Below are experts of layer 3 (counted from 0) of a mixture-of-experts language model. Rows are named router (the router's row for the expert), down (a neuron's output weights, with its number) and show model dimensions 288-335. Each number is 128 + 32 x the weight over its row's rms, rounded and kept within 0 to 255.
After each expert's rows: a language model's description of what the expert responds to; "comes before" lists some tokens at least twice as common just after its tokens as in all text. This comes from a sample of Wikipedia text that the model never trained on. Tokens count by the router's weight.

# expert 38
router [112 100 171 127 122 152 148 144 106 165 176 133 151 154  97 133  90 170 130  97 139 152 117  97 135 137 114 135  98 131 116  98 117 163 170 140 146 137 171 167  90 167 148 132  95  84 100  69]
down0 [ 97  98 163 129 162 141 105 113  79 123 149 101 122 109 168  98 119 179 151 133 173 161 102  81 127 113 143 102 108 127  86 129  92 130 151 137 141 129 186 148  90  96 180 142 176 122  91 126]
down1 [145 153 150 106 216 161 170 143 158 154 151 126 188 163 133  70 172 138 160  99 132 151  85 123 179 109 133 107 125 195 162 165  70 190 122 173 103  83 141 155 172 143 129 134 125 150 101 136]
down2 [191  73 107 104 143 108  87 110 115 113 126  76 148 118 141  97  95 183 170 119 141 174 130  96 135 120 153 110 100 154 131 117 120 104 131  87 108 120 111 172 119  97 147  84 161 159 137 126]
down3 [ 87  98 178 194  79  80 132 145 172 119 187 160 127 205 135 161  80 108 139 139 120 134  41  95 103  45 121 191 123  87 160 131 168 133 169  89 117 120 129 141 152 161 142 131 119 137 175 129]
down4 [ 94  99 151 108 106 142 204 107 113 159 133  84 227 113 111 159 132 195 135  99 138 165 119 140  76 213 144 150 148 146 123  87 202  99  87 158  92 136 158  55  93 142 171 124 161 113  70 137]
down5 [158  74 120 146 113 139  95 100 130 117 109 134 113 113  61  96 171  74  95 127 116 172 131 133  71 168 128 136  94 134  82  96 137 147 130 119 140 137 110 169 108 167 166 145 165 105 124 101]
down6 [147 134 132 131 117  87  94 161 145 154 151 184 150 103 183 124 144 139 171 123  72  44 121 105 143 113 142 117 102 156 116  77 131 141 149 104 146 170 154 108 171 128 134  89 187 129 166 149]
down7 [120 152  67  97 162 189 177 139  87 111 107 135 134 129  70 123 104 125  61 157 113  96 138 162  83 164  79 185  78 119 175 150 139  94 169 129 100 138 111 100  56 183 116 142 115 213 157 137]
down8 [173 182 142 150 152 105 102 150  84 117 138  98 159 168 134  59 189 148 129 102 118 148 119 130  94 170 125 106  77 136  71 105 141 130 148  87 142 166 152 121 186 134 142 145 145 117 108 158]
down9 [155 169 132 112 164 172 140 179 129  97  87 116  90 108  55 203 184 126 187  92 106 146 130  78 189  87 119 110 150 150 116 185  84 127  91  40 158 155  98 150 135 152 158 138 125  89 109 181]
down10 [116 105 138 137 169 124 133 124 129 100 127 120 124  95  71 114 123 111 204 155 112  70 122  67 156 109 147 132 162 106  84 147 146 175 133 138  96 153 145 215 104  34 148 144 148  98 133  96]
down11 [155 122 139  89 143  87 166 140 161 144 135 156 153 114 121 164 113 155  54 167 152 125 116  89  53 129 137 104 151  72 121  65 146 168 133 137 123 188 215 127  75 129  97  92 131 139 168  51]
down12 [102 177  93 181 151 126 129 141 106 110 104  75 168 144 204 185 122  95 155 162 104 144 146  72 116 133 159 108 129 152 124 158 151 133  67 106  88 161 167 104  71 156 115 138 145 143 156 119]
down13 [122  86 136 106  95 170 139 118 144 105 185  91 117 164 146 122 185 138 137 139  88 110 128  93 121 141  75 154 134 145 131 158 113 132  70 119 134 143 159 121 164 139 161  98 151 110  68 156]
down14 [ 88 130 144 112 102 166 117 105 157 160 109 121 204  63 137 184 150  84  91 117 160 128 110 128  71 122 142 160 146  30 166 102 107  80 105 175  62 127 104 131 130  83  94 127 154 118 139 110]
down15 [125 147 167 155 119  76  86 114 171 143 110 102 104 125 133 185 115 139 113 137  91 137 156 107 170  94 154 116 127 139 146  97 105 121 162 131 124 158 110 130 121 126 118  78 123 150 111 180]
down16 [100 156 194  41 128 107  81 155 150 145 116 179  96  95 115 117 157 197 115 101 137 174 129 169 182  95  87 135  89 144 123 102  99 104 137 131 123 178 114 128 174  94 122 126 110  98 162 137]
down17 [165 113 122 133  80 160 169  89  94 103  93 109 171 111  97  72  98 133  78 143 112  91  86 106 168 130 174 122 108 152 138 107 139  97 127  95 154 137 145  71 139 111 168  92 152 158  83 128]
down18 [185 120 127 147 187 182 156  90  85 203  71 121  98 120 120 107 137 157 170 169 122 125 133  84 112 138 157  92  84 174 127 181 177 181 131  84 143 152 122 126  80 157 108 111 180 102  93 212]
down19 [126  69 101 164 138 141  92  93 108 107 172 157 123 171 158 184 114 117 130 105 110 142 153 114 145 131 191 142 102  96 112 157 147 146  97 108 172 122 151  90 142 105  93 135 176 126 104 110]
down20 [174 112  76 156  76 148 150 121 133  75  81  73 120 131 168  90 126 145 158 157  85 141 181 117 144  73 122 121  99 133  99 139 161 131 155 170 104 147 126 106  75 117 116 130 106  27 133 131]
down21 [123 199 112 186 101 162 120 171 143 147  68  96 115 155 142 135 132 146 165   0 154 136 101 119 117 109 187 131  92  87 103  74  74  99 126 144 154 147 118 199 143 135 149  78 131 152 145 121]
It responds to: Closing quotes, numbers. Closing quotation marks after quoted titles or words, like "star" or "C−", plus closing parentheses and digits in table cells.
comes before: " |", ".", "–", " (", " |\n", "st"

# expert 26
router [ 85 158  93 125 171 137 176 107  99 151 179 167 160  73 106 155 159 150 175 103  61 101 117  78 136 114 111 202 127 134 132  96 140 107 151 128 127 139  91 168 156 107 191  92 210 135 152 136]
down0 [127 137 144 135 130 140 155 103 146 178  88 110 167 119 148  97  93 170  78 132  96 141 174 171 100 151 155  47 123 148 145  38  69 163 148 155 138 166 115 141 134 116 108 177  87 113 111 125]
down1 [152 188 144 105  93 133  89  89 110  85 121 132 140  59 139 171 153  80 130 136 163 147 101 124 138 152  81  99 132 115 138 154 128 213  94 127 150 119 144 106 170 137 115  98  90 126 110 108]
down2 [124 122 145 139 132 143 132 142 124 140 166 134  99 114 157 139 171 119 129 109  78 143 154 108 144 146 101 157 163 129 150 171 143 148 143 181 135 127 119 139 163 126  75 118 133 116  88 125]
down3 [122  94 119 119 118 111 174 169 138 104 132 153 152 108 116 170  84 171 109  80 159 165 107 133 132 142 189 131 110 150 142 126 147 109 179 136 120 106 138  90 156 145  94 120 124 106 150 126]
down4 [166  99 163  78 116 116 115 140  83 152  95 166 142 175 122 124 120  75 161 130 112 105  76  89  97 142  80 113 121 102  99 102 122 174 137 111 108 126 125  76 134 103 174 184 173  65 174 133]
down5 [107 126 123 104 192 157 124 201 140 137 168 158  75  51 152 164 111  91 126 114  99 141 168 144 182 180 110  88 211 125  77 116 126 170  78  94 140 109 168 178 116 126 109 183 114 140 194 122]
down6 [126 122  92 145 110 120 150 117 147 119 124 182 107 119 114 141 137 144 143 146 141 105 108 156  86 111  98  96 151 159 114 142 168 109 111 170 142 128 148 111 115  92 135 161 128 110  89 152]
down7 [137  74 106 147 145  52 146 113 162 108 106 112 192  96  98 186 110 151  98 154 128 113 144  94 148 135 147 151 149 153 189 103 150 155 138 120 126 191 144 186 161 101 123 100 103  69  83 124]
down8 [156 163 161 181 185 129 104  95 148 218 126 144 128 107 147 115 140  89 124 114 133 153  98 130 179 166  94 117 164 171 100 144  92 100 125 137 127 193 123 104 118 139 149 145 155  42 112 120]
down9 [167 128 139 133 118  60 167 117 113 144 181  70 135 152 135  96 101  88 176 122 139 145 103 166 112 103 103  84  94 109 105  97 150 127 122 160  70  69  76  89 134 143 132  91 123 106  88 137]
down10 [105 132 142 101 131  96 121 112 144 127 117  67  91 145  70 153 168 160 121  88 105 100  88 139 110 169 143  90 164 166 152 139 146 125  88 106 136  92 148  90 159 117 121 137 133  70 115  76]
down11 [114 105  90 111 100 115 117  89 131 151  92 131 119 160 121 112 156 174 141 111 126 112 158 114 123 123 103 132 180 144 104  97 114 168 149  95  94 158 132 141 121 150 134  49 188 130 124 138]
down12 [173 122 166 217 138 155 130  93 174 146 148 114 103 139 166  59  97  90 142  82 203 100 142 144  75 164 160 127 123 203 130 157 111 144 136 108 141 135 115  75  88 131 140 120 149  94 113 110]
down13 [116 172 128  56 153 180  81 119 124  99  63  98  93 118 122 171 122  93 187 142  96 151 175 107 179 216 114 131  63 103 145 131 127 100 101 188 137 144 161 173 130 145 101  93 108  95 139  77]
down14 [190 135 154 108 187 148  71 118 144 113 103 113 108  89 144 105 113 137 127 142 148 116  75 101 147 186 161 149 106 185 134 158 126  85 135 134 127 158 105 127 140 141  91 147 101 171 183 143]
down15 [ 88 155 144 166 150 107 173 138 142 151 115  33 142  99 164 113 161 102 101 154 109 154 108 159 148 120  76 130  86 149 155 158 115 113 170 187 164 100 103  97 164 144 124 122 142 112 189 124]
down16 [121 191  79 165 122  92  86 150  90 129 124 114 112 136 157 185 136  86 116 134 108 101 123 130 116 146 104 104 141 102 124  86 109 135 113 178  80 195 148 146 155  95 134  79 106  56 140 129]
down17 [ 76 155  78 152 134 127  56 113 164 103 172 138 136  91 174 117 135 128 109 180 100 132 105 138 104 155 153 149 150 189  84 120 165  88 101  99 154 123 147 109 122 154 140 154 169 170 103  40]
down18 [106  94 106 115  88 117 251 108 114 137 164  62 173 110 163 125 129 106 118 152 110  97 131 147 133 138 136  95 101  78 181 150 152 146 119 178 123 111 206 120  93  75 106  88 137  63 114 140]
down19 [119 128 132 143 129 126  87  35 124 159  91 111 117  86 131  80 171 149 116 145 126 141 181 120 171 154 136 128 145 129 131 126 128 180 136 115 121 114 138 125  97 148 108 120 196 101 146 121]
down20 [158 120 172 130 148  59 106  95 107 139  92 150 153 196 136 176 148 141 120 123 132 112 121 110  47  57 117 121  95 179 127 193 143 138  81 133 134 129  98 138 143 111 126  86 103  99  89 125]
down21 [153 156 145  51 181 129 127 134 176  92 123  87  96 162  41 170 174 140 154 137 153 138 122 105  82 145 179 168 174  71 102 166 120 143  97 148 201 140 132 122 119 116 133 168 140 118  72 134]
It responds to: Sentence and row ends. Line-ending table bars, sentence-final periods with paragraph breaks, and section heading closers like "==", plus some mid-sentence periods and commas.
comes before: "|", "==", "The", "===", "In", " The"

# expert 16
router [115 161 180 122 152 118 106 191  32 158 171 157  96 128 151 184 129 106 128  68 103 138 157 140 204 162 130 109  85 129 127  85 140  74 122 132 130 146 156 124 169 128 158 155 155  83 150 144]
down0 [167 100 124  97 108 126 139 167 117 110 142 161 103  95 138 158  55 140  87 129 102  87 143  89 125 141 117 147 121 127 151 158 101 171 121 130 127 153 125 102 161 174 141 101  55 141 109 143]
down1 [152 130 158 149 138  87 141  58 124 139 155 116  79 122 161 116  92  98 165 158 200 192 118 100 134 147 127 134 149 207 101 126 159 156  86  85 121 147 112 173 123  94 143 146 107  72 129 111]
down2 [120  65 135  73 149  97  11 164 129  55 139  75 156 109 152 100 147 155  88 118 149 140 175 128  42 162 103 128 114 122 108 133 134 191  68 123 151 104 167  76  98 213 120  97 111 200 150 111]
down3 [ 99 172 176  74 106 140  98 134 112 139  95  66 111 164  98 105 113 150  52 121  94 130 145  76 174  93 147 137 153 160 106 118 139 102  56 169 129 152 116 153 188 110 117 155 106 152 177 171]
down4 [170 129 114 105 176 183 139 130 186 106 153  80 154 143 135 155 164 143 101 141 138 152 134 131 119  97 158 130  68 140 144 180 122 158 143 110 146  72  92 115 168 100 135 130 150 142 110 146]
down5 [148 137 102 118  95 124 142  95 141 167 119 125  86  95  91 155 110 181 187  98 170 163 189 144 135  97  61 140 107  89 187 110 133 139 118 114 134  96 162 126 120 130 100 153 137 107 152 143]
down6 [162 147 168 153 130 102 134 189 127 131 144 146 185 172 106 128 196 159  94 141  69 100 170 133  96 107 124  96  72 131 144 165 127 105  92 144  99  87 120  64 120  68 129 185 117 141 155  76]
down7 [129 169  92  55 113 158 103 116 128 122 149 100  86 126  72 203 140 100 140 131 117 148 166  94 128 163 116 171 147 119 122 121 141 103 169 163 135 125 118 132 100 126 117 133 104 118 197  87]
down8 [107 229 182 161 144 157 123 123 128 154  86 126 176 152  84 116 146 170 137 162  86 169 158 105  66  94 124 170  92 161  78 141  91  65 140  98 178 147  81 120 156 109 112 103  97 102 138 124]
down9 [ 91 141 154  79 196 125 108 178 100 195 155 113 148 129 125 151  96 133 190 132 170 164  58 110  92 152 127 143  99  64 118 114 164 141 117 169 159  75 121 130 135 121 103  72 156 223 150 108]
down10 [108 126  90 182 136 110  56 103 127 162 106 187 113 147 127 120  80 121 109 162 125  84 136 207 143 147 117 134 178 143 110  99  44 113 134 122 179 126 165 143 165 137  69  83 162 110 128 134]
down11 [109 177 148 126  23  91 157 137 149 107 112  82 105 166 129 111 150 101  89 150 125 114  82 103 127 169 163 119  92 169 175 134 109 146 130 121 189 151 128 185 115 130 121 159 147 122 114 168]
down12 [113 126 165 147 163  86  65 160 145 119 223 100 114 128 149 167  87  96 127  65 175 125 120 111  88 101 146 102 163 166 207 142 144 131 131  84 151 179 106 162 143 116 106  87 154 148 113 110]
down13 [139 134 170 188 146 139 109 112 126 132 136 197  93 212 177 139 176  89 188 114  69 101 145 111 138  88 135 128 146 181  75 165 101  91 131 131 114 141 106 128  93  90 122 157 144 118 106  84]
down14 [117  74  56 118  89 133 152 128 125 115 126 154 120  99 159  92 163 138 122 150  71 161 169 131 147 118 141 133  81 148 121 135  60 147 171 153  63 182 108 170 101 139  98  77 148 136 131 131]
down15 [117 155 133 176 121 133 109 157 121 111 141 167 167 181 153 124 150 158 127 154 109 107 125  87 141 158 116 178 181 156 175 142  93  49  97 117 126 101 138 114 108 129  99 164 167 179 145 162]
down16 [152 148  98 143  86 155 187 148  89 162 107 161 176  85 161 109  86 130  91 120 153 135 112  68 179 121 100  96  78 150 147  85 175 131 135 133 127 147  99  68 139 102 112 131 134 118 161 142]
down17 [117 176 120  57 102 185 129 109  96 101  84  42 145 127 109 108 156  93  54 106 127 121 111 106 201 140 119 105 162 140 121 109 122 133 145  82 100 165 133 163  81 153 120 108 111 137 187 187]
down18 [132 173 107 182  95 165 149 133  98 132 128 104 173 143 166 171 158  76  83 161  62  73 143 146 122  68 167 111 129 184  93  91 138 121  89 108  92 131 144 130 131 139  75 207 114 145 122 109]
down19 [151 124 134 135 144 150 136 139 155  86  98 118  99 187 105 136 114 106 180  94 121 105 175 152  90 149 125  51 161 162 124 127 104 151 119 169 167 110  82  90 137 116 103 141 101 136 147 111]
down20 [118 191 151 200 144 147 150 152 164 107  77 159 105  38  88 100 129 122 138 128 159 186  92  97 138 150  67 141  76 107 153 116  90 148 125 124 156 130 116 184  89 154 143 112  76  58 133 110]
down21 [109 104 153 129 108 104 163 148 138 118 174 247 160 147  84 147 146 145 175  81 131  95 147 107  82 166 171 107 142  75 151 115 130 124 130 177 126 166 133  82 115 183 175  78  72 154  75 134]
It responds to: Year and number digits. Final digits of years and decimal numbers after a prefix like 201 or 199, in dates, ranges, tables, measurements; also century, BC, ago.
comes before: "–", " |", ",", ")\n", "\n", ")"

# expert 58
router [ 89 162  79 132 156 139 147 150 105 148 149  78 141 144  49 102 181  92 105 150 140 170 127 132 143  56 162  91 134 159 144 130 110 118 103  89 139  95  66 107 121 166 132 155 104 127  89 161]
down0 [125 133 144 158 143 161  99 143 138 135 167 130 124 140  82 136 106 101  96 146 166 128 117 129 142 141 116 155 121 173  54  89 149  75 179 160 122 177 177 114 104 156 105 167 139  94 156 137]
down1 [225 105 150 165 158  70 166 102 133  96 153 223 111 107 115 122 111 151 147 132 177 118  22 109 130  44 134  71 123 129 138 188 143 106 127 125  76 119 136  97 147 155 152  92  67 104 194 118]
down2 [155  80 152 140 112 126 166 134 145 144 139  71  63 106 177 127 134 104 109 112 166  90  82 121 127 153 150 166  96 102  79 133 168 113 145 111  94 126 162 142 183 166 139 102 117 108 150 108]
down3 [182 124 124  81 160 167 141 196 150 131 126 152 150  97 161  51 150 141 141 115 149  73 123 144 137 135 149 143 131 184 197 168 101 130 128 150 151  42 122 160 121  69 135 154 151 154 144 176]
down4 [131 148 130 125 151 141 127 110 175 188 114 143 120 179 129 127  81 115  97 115 115 142 172 119 192 124  76 114  64 139 110 102  54 108 139 124 155 104 132 132 157 105 124 115 141  94 135  92]
down5 [103 126 106  96 167 130 115 140 121 153 150 168 137 100 155 133 177 146 107 115 125 106 153 149 110 178 103 166 191 132 127 123 123 121 173 150 120 197 112 143 126  94 141 100 168 125 108 122]
down6 [136 131 128 111  99  82 127 114 117 100 153 149 154  84 124 194 130  94 117 149 166  70  99 122 132  78 171 119 150  63 112 105 146 169 128 160 107 124  93 118 149  85 156 114 148 163 134  58]
down7 [141 184 131 101  98 139 139 148 118 149 190  71 141 132 135  88  98  95 112  84 122 112 112 205 118  85  90 159 138 105 124 185 167 131 154  69 105 114 143 167 120 143 105 139 111 122 136 148]
down8 [158 154 115 129 141 120 167 117 107 158 101 107 127 130 100 152 106  93  78 143 121 165 139 143 151  69 120 134 148 132 146 171  77  95 126  54  92  87 168 131 144 158 137 169 120 170 134 127]
down9 [147 103 155 165 129 133 154  97 125  74 103 169 170 122 112  95 182 107  52 101  95 156  95 160 112 139 106 125 198  87 154 178 184  78 129 138  99 108 100  75 151  97 157 153 104 129 135 104]
down10 [126 113 157 178 152  98 140 156 106 115  94 131 117 156 161 117  38 164 133 104 160 134  96 135 126  79  91  75 166 136  91 121 120 156 161  93 140 165 108 138 178 109 183  61 129  81 152 154]
down11 [172 153  94 111 116  61 148 130  83 173 118 121 113 122  88 189 180 140 123  96 105  82 126 135 139 191 145  93 138 215 116 105 166  99 161  82  81 134 159  97 125 155 137 130 162 102  93 110]
down12 [114 136  83 147 149 144 121 121 148 167  77 102  93  66 120  69 174 115 144 152 106 135 154 119 157  96 145 100 165  54  69 154 152 132 137 108 116  97  70 144 116 143 138 132  80  71 129 118]
down13 [158 116 147  36 109 132  89 147 129  92 137 107 140  77 170 143 174  97  99 171 121 110 131 132 160  90 139 186 169 115  69 177  91 144 154 105 118 145 108 131 166 170 122  92 197 140 142  71]
down14 [ 87 125 146 162 134 110 110 140 104 113 141  78 115 190 125 140 166 164 143 131 103 134 110 118 189 165 111 103 104 158 124 132 121 111 156 108 118 211 111 128 101 158 125 173 142 143 137  86]
down15 [136  54 176 109 109  63  86 133 149 108 124  70 102  64 158 180 132 112 141 172 163 122  76 112 132  90 139 127 124 171 226 145 119 130 157  71 165 148 162 142 175  97 142  56 130 123 103 144]
down16 [207 157 137 132  97 115 182 152 103 126 100 114 168 143 105 144 140  96 144 168 117 119 120 129 198 104 126 151 157  93 150 120  83 118 201  99 112 157 133 168 160  95 149  87 113 169 129 160]
down17 [159 114 124 162 113  86 136 116 133 143 192 162 139 138  94 174 134 131 163 160 164 175  99 133  68  92 116 107 119 106 123 129 138 192 165 107 116 154 203 141 105  98  97 128 120 220 137 116]
down18 [121 113 132 113 133 119 109  61 159 157 111 154 121 141 180 108 104  75 132 139  93 108 124  63 116  93 166 111 131 130 129 114 151 123 136  78  91 128  52 115 124 100 199 118 117 190 135  98]
down19 [148 122 159 205 130 114  82 133 132 180 163 145  77 127 169 125 144 168 133 142  98 215 173 156 122 124 159  81  88 105  60 148 138  59 121 122  84 101 158 169 132 141 131 115  85  72  94 139]
down20 [177 156 137 152  97 129 152  86 154 132  99 165  81 121  99  86 143 105 157 153 114 145 117 162  83 141 104 137 122 149 132 116 161 137 139 110 132 118 126 131  67 107 115 121  59 143 130 120]
down21 [114 115 137 103 116 131 112  70 151 160 130 134 120 104 112  93 105 163  89 118 144 138 183  90 117 134 158 146 124 128 183 109 102 108 173 101 188  88  81 149  91 158 101 162 146 134 113 140]
It responds to: Table pipes and auxiliaries. Pipe characters starting table rows in sports and election tables, and auxiliary or past verbs after a subject: was, had, has, could, took.
comes before: " ", " been", " not", " be", " a", " also"

# expert 27
router [118 118 120 117 140 184 113 154 149 107 109 158 125 125 107 111 138  97 108 125 144 135 139 137 139  55 142 135 101 139 173 201  95 172 134  85 160 168 164 151 121 152 129 102 142 144 126 150]
down0 [148  99 135 152 176 165 116  84 158 129 118 141 181  71 144  99 101 147 120  91 196  57 126 114 119 106 124  93 157 119 117 128  69  95 126  52  86 102 130 139 148 126 146 160 131 139 137 130]
down1 [126 128 109 160  90 146 148 110 159  97  96 155 164 103  90 134 133 122 114  98 113 187 143  81 228 131 131  85 120 118 136 175 118 164 158 152 162 112  92 104 116  90 189  84  57 105 115 108]
down2 [112 165 121  99 103 114 130 154 124 165 141 105 158 143 174  93 103 154 123 129 177 178 150  94 131  87 113 142 119 139  95  86 175  89 119 202 145 167 143 115 175 159  98 125 123 151 125 117]
down3 [ 77  77  83 164 114 147 128 180 116 126 152  74 157 152 103 155 163 128 112 112 147 146 168 174 135 105  38 175  97 149 102  71 170 111 118  69  97 110 165 116  99 155 134 136 154 179 138 117]
down4 [ 94 191 104 113 142 138  82 114 140 196 124 147 104 115 121 217  87 131 134 125 112 129 105 111 110 147 107 138 121  94 116 130  45  95 129 143  90 131 191 143 189 116 162 153 148 144  75  96]
down5 [145 205 167 110 100 116 125  59 190 134 137 108 135 164  34 100 139  77 103 161 160 127 122 152 139 104 149 123 149 126  99 150  77 165 120  82 134 133 161 176 143 103 107 162 149 116 102 180]
down6 [194 121 136  91  93 149  53 144  91 119 124 174  80 140 117 129 116 112 130 115  91 106 164 125 142 178  95 159 150 148 160 158 100 133 141 147 103 155 191 152 117 124 102 113 115 163 106 152]
down7 [108 160 201 100  92 127 116 114 166 127 123 104 111  91 143 124  97 100  35 171 185 127 162 165 127 160  88 121  57  59 129 125 126 137 193 133 119 133 107 138 209 154 156 141  99 171 145 117]
down8 [191 114 122  95 160 163 108  86  65 152 104 205 186 193 129 127 173 123 126 108 113 103  12  99 104 121 154  75 117 167 103 216 163 108 122 119 112 131 107 170 116 164 110  92 147  68  88 106]
down9 [163 129 176  86 131 176  93 133 123 126 135 140 141 159 147 142 129  94  89  51 112 134  76  83 109 106 135  89  75  61 140 152 122 157 164 235  82 130 147 164 135  92 159 154 102  82 108 113]
down10 [109 108 148 143 117 111  91 139 120 133 142  78 145 109 172 108 126 111  92 123 124  96 133 103 119 148  97 120 143 108 165 166 103 160  83 144 184 119 159 148  99 163 116 110 139 113  95 127]
down11 [ 94  94 127 144 145 138 129  52 131 116 105 108 116  88 106 116  84  98 145 137 123  90 141 124 125 164 115  67 131 101 146 188 117 156 183 125  72 148 166 167 129  88 154  76 103  63 132 128]
down12 [117 115  80 162  92 134 105 125 127  70 133 130 128  47 128  99 122 141 137 110 129 106 107 103 144  73 121 159 164 128 108  73  82 134  70 182 204  83 120  97 129 121 138 123 120 162 204 113]
down13 [124 122 167 117 123  59 106 122 130 136  77 114 105 108 149 108 126 100 133 122 176 217  97 121 118 150 155  85 173 148 134 144 136  91 116  65 134 105 162 127 125 131 112 143 175 108 153 104]
down14 [114 118  89 137 114 108 128  84 128 176 147  90 137 143 159 124 151 130 175  81  86 151 136 146 149 105 182 142 130 172 111 127 170 176 151 158 165 153 181 137 130 150 107  65 128  85 101 167]
down15 [140 160 162  92  87 162 124 130 146 141  88 133 114 114 182 112  49 142 114 171 126 161 118 105  68 168 103  97 152 109 121 163 168 113  93 100 166 116 150  87 152 143 105 104 138 160 125 118]
down16 [155 198 104 189 135  86 127 163 145 154 150  70 128 149 168  87  72 133 128 121 107  95 101 169 154 140 132 120 132 162 132 115 140 115 152 150 133 126 138 122 111 160 163  78  72 141  95 135]
down17 [104  63 139 135 120 108 114 132 137 113 176 139  72 111 117 162 126 120 150 120 146 132 160 137 210 156 180 124  94 176  78  47 126 138 124 161  54 133 102 136 137 151 111 107 105 142 151  87]
down18 [199 162  99 178 115 193 113  91 133 153  92 168 105 138 108 115 124 205 143 164 124 113 100 171 127  91 164 150 114 139 141 155 137  62 146 106 101  85 124 185 159 108  58  92 137  52 132 128]
down19 [128  77 111 106 129 173 136 145 110 110 160 128 134 170  79 141 187 188 130 130 143  81 169 143 100 172  65 105 161 149 109 186 141 123 107 138 138 113 112 119 101 179 172  83  93 127 120  91]
down20 [128 159 121 110 107 116 142 160 187 133  84 106 118 149 135 121 130 187 154 157  84  53 139 143 140 166 146  92  77  97 106  93 149 128 120 114 141 158 121 115 120 116 153 121 151 135  99 129]
down21 [ 77 141 156 128 153  90 104 149 133 141 147 100 151 141  92 155 157 152 132  82 124 183 102 157 140 143 156 116 177  99 109  63 111 122 106 158 167 137 132  91 152 137 121 150 121 118 123 143]
It responds to: Table number cells. Space tokens and numbers opening a cell after a pipe or semicolon in statistics tables, e.g. | 2.8, ; 217, | 34.62%.
comes before: "0", " |", "1", " |\n", "2", "3"

# expert 25
router [129 118 156 135 185 126 144  95 176 135 114 143 136 156 153 169 126 136 144 144 162 120 174 162  93 147  85 120 116  90 163 123 143 118 105 143 171 189 181 132 147 136 110 160 147 104 140  87]
down0 [134 111 101 158 123 158 133  98 129  90 134  59 151 171 131 151 151 169 131 112 111 105 126 125 108 132 149 151 114 128  71 122 104 135 159 122  97 138 150  87 121 101 145 125 135 182  84 135]
down1 [117 144 160 151 181 131 166  94 150  90 114 142 110  95 159  96 107 130 122 114  92 130  93 116 125  85 169  86 171 155 108 128 136 137 130 121 124 142 112 114 174 142 111 169 100  97 105 165]
down2 [166 164 135 105 140 139 120 104 128 170  98  57 176 121 203 117 171 157 176 169 200 168 152 148 119 136 117 115  99 155 125 163  67 112 145  99 124 116 157 132 123 117  43 127  78 111 130 139]
down3 [101  80 100 150  51 130 135  99 166 139 100  90 152 152 114 172 162 121 138 163 102  88 147 157 125 136  84  89 166 146 141 191 119  85 132 121 100 118 179  96 156 120  99 154 105  93 151 125]
down4 [205 120 164 167 170 125  61 134  93 131 110 114 103 166 163 203  96 149 118 138  68 148 150  84 127 145 102  94 111 147 150  78 105 162 169 152 150 139 122 142  77 154 142 181  86 114 112  97]
down5 [ 80  89 133 128 106 119 153 176 139 134 158  99 122 139 141  66 126  79 153 129 143 148 108 165 158 152 131  82 113 153 142 118 111 155 135 126 167 185  85  38 129 194  46 147 159 131  81 153]
down6 [117  58 144 165  75  89 115 139 187  80 143 140 139  61 160  88 132 132 115 121 153 108 126  76  96 138 174 108 126  95  36 106 101 140 128  76 139  91 149 132 146 147 150  87 129 105  78 109]
down7 [156 188  83 135 104 100 151 121 190 123 136 163 113 121 121 184 107 160 107 130  96 111 147 182 117 163 151  80 173 116 115 103  76 102 133 106 154 159  86 191 105  86 131 114 122 151  84 107]
down8 [149 168 104 141 141 113 158 111 129 175 114 124 164 129  57  96 182 145 104  94 116 171 102  81 126  90 127 140 131 157 140 162 108 130 124  97 105 142 141 151 106  66 135  84 117 106 111 126]
down9 [149 169  48 150 184 132 145  73  84 138  73 146  84 134 116 166 126 133 116 162  54 143 183 167 110 147  78 154 113  84  96 113  65 109 125 120  96 138  95  86  42 106 132 194 115 138  88 124]
down10 [179 173  87 127  85 151 155 144 171 147 162 145 129 170 124  86 209 121 153 164 175  99 101 117 111 184 100 144 138 123 172 115 149  83 187 108 127 127  89  83 116 102 128 138 161 125  77  92]
down11 [ 99 169 116 126 109 108  95  55 159 114 122 120 142  99 135 104 129 110 111 115 148 143 165 160 111 118 148 166 189 129 116  97 131 131  87 187 162 102 117 137 129 146 139 133 145 132  83 154]
down12 [ 85 104  76 174 169 137 128 114  61  46 119  85  99 202  78  88  91 124 115 108 125  63 151  94  80 124  96 126 189 188 121 114  73 164 142 163 131 178 116 140 170 131  84 165 168 139 177 110]
down13 [123 125 134 193 144 134 169  88 172 154 140 190  87  40 172 101 155  96 111 143  77 168 190 182 115 150  78 128  69 129 170 127  89 125 154 142 127  75 110 144 112 117 130 116 108 135 100 107]
down14 [155 180 165 188 118 141 131 140  84 121 119  91  89 154 155 109 115 153 123 109 156 130  95 104 163 155 132 122 122 122 133 154 144 111  98 128 139 160 112 130 161 153 122 118 104 178 156  86]
down15 [100 119 145 129 121 162 146  94 120 123  54 106 142  95 150 118 191 143 149 112 141  93 113  80 108  86 168 135 140  77 175 122 137 134 138  58 133  90  99 144 163 118  96 117 159  86 127 150]
down16 [ 73 117 118 148 111 149  96 102 136  97 101 132 140  90  71 172 112 140 153  96 161  95 151 115 127 105 134 115 123  87 179  94 128 139 116 130 156 149 135 132 148 131 108 137 152 138 122 166]
down17 [112 139 101 155 176 123  88 103 170 127 146 117 142  89 127 163  49 138  86  98 206  75 152  89 136 113 133 138 171 186  89 107 112 132 152 112  93 114 131 114 124 148 123 141 130 117 190 159]
down18 [ 84 170 112 103 135 115 165  73 150 173  53 100 144 176 120 126 133 180 121 135 137 127 139 105 139  81 106 112  97 108  99 122  78 109 147  55 124 162 125 146 148 145 125 159 117 136 169 182]
down19 [158 111  94 109 133  73 103 188 138 123 153 158 110  48 139 153 110 118  97  94  86 133  95 169 142  87 174 161 124 111 133 162 120 118 160 118  97 123 112  71 133 207 118  91 166  77 126 110]
down20 [154 177 118 129 128 104 158 100 129  60  97 186 108 152 114 130 141 107 131  85 122 161  96 139 109 208 128 154 115 149 165 131  94 147 118 121 181 102 117 149 117 101 117 109 138 141 108 149]
down21 [102 109 147 115 153  87 108 146 123 125 103 144 142 123 109 112 145 136 157  31 187 111 191 131  86 167 127 108 114 131 138 102 152 153  51 124 138 108 118 121 130 111  83 163 162 117 146 168]
It responds to: Word-final pieces and parentheses. Short lowercase endings that finish names or words, such as al, on, an, ic, ian, as in Aalst and Li-Ion, plus closing parentheses after country codes.
comes before: " |", " (", " is", " =\n\n", " was", " :"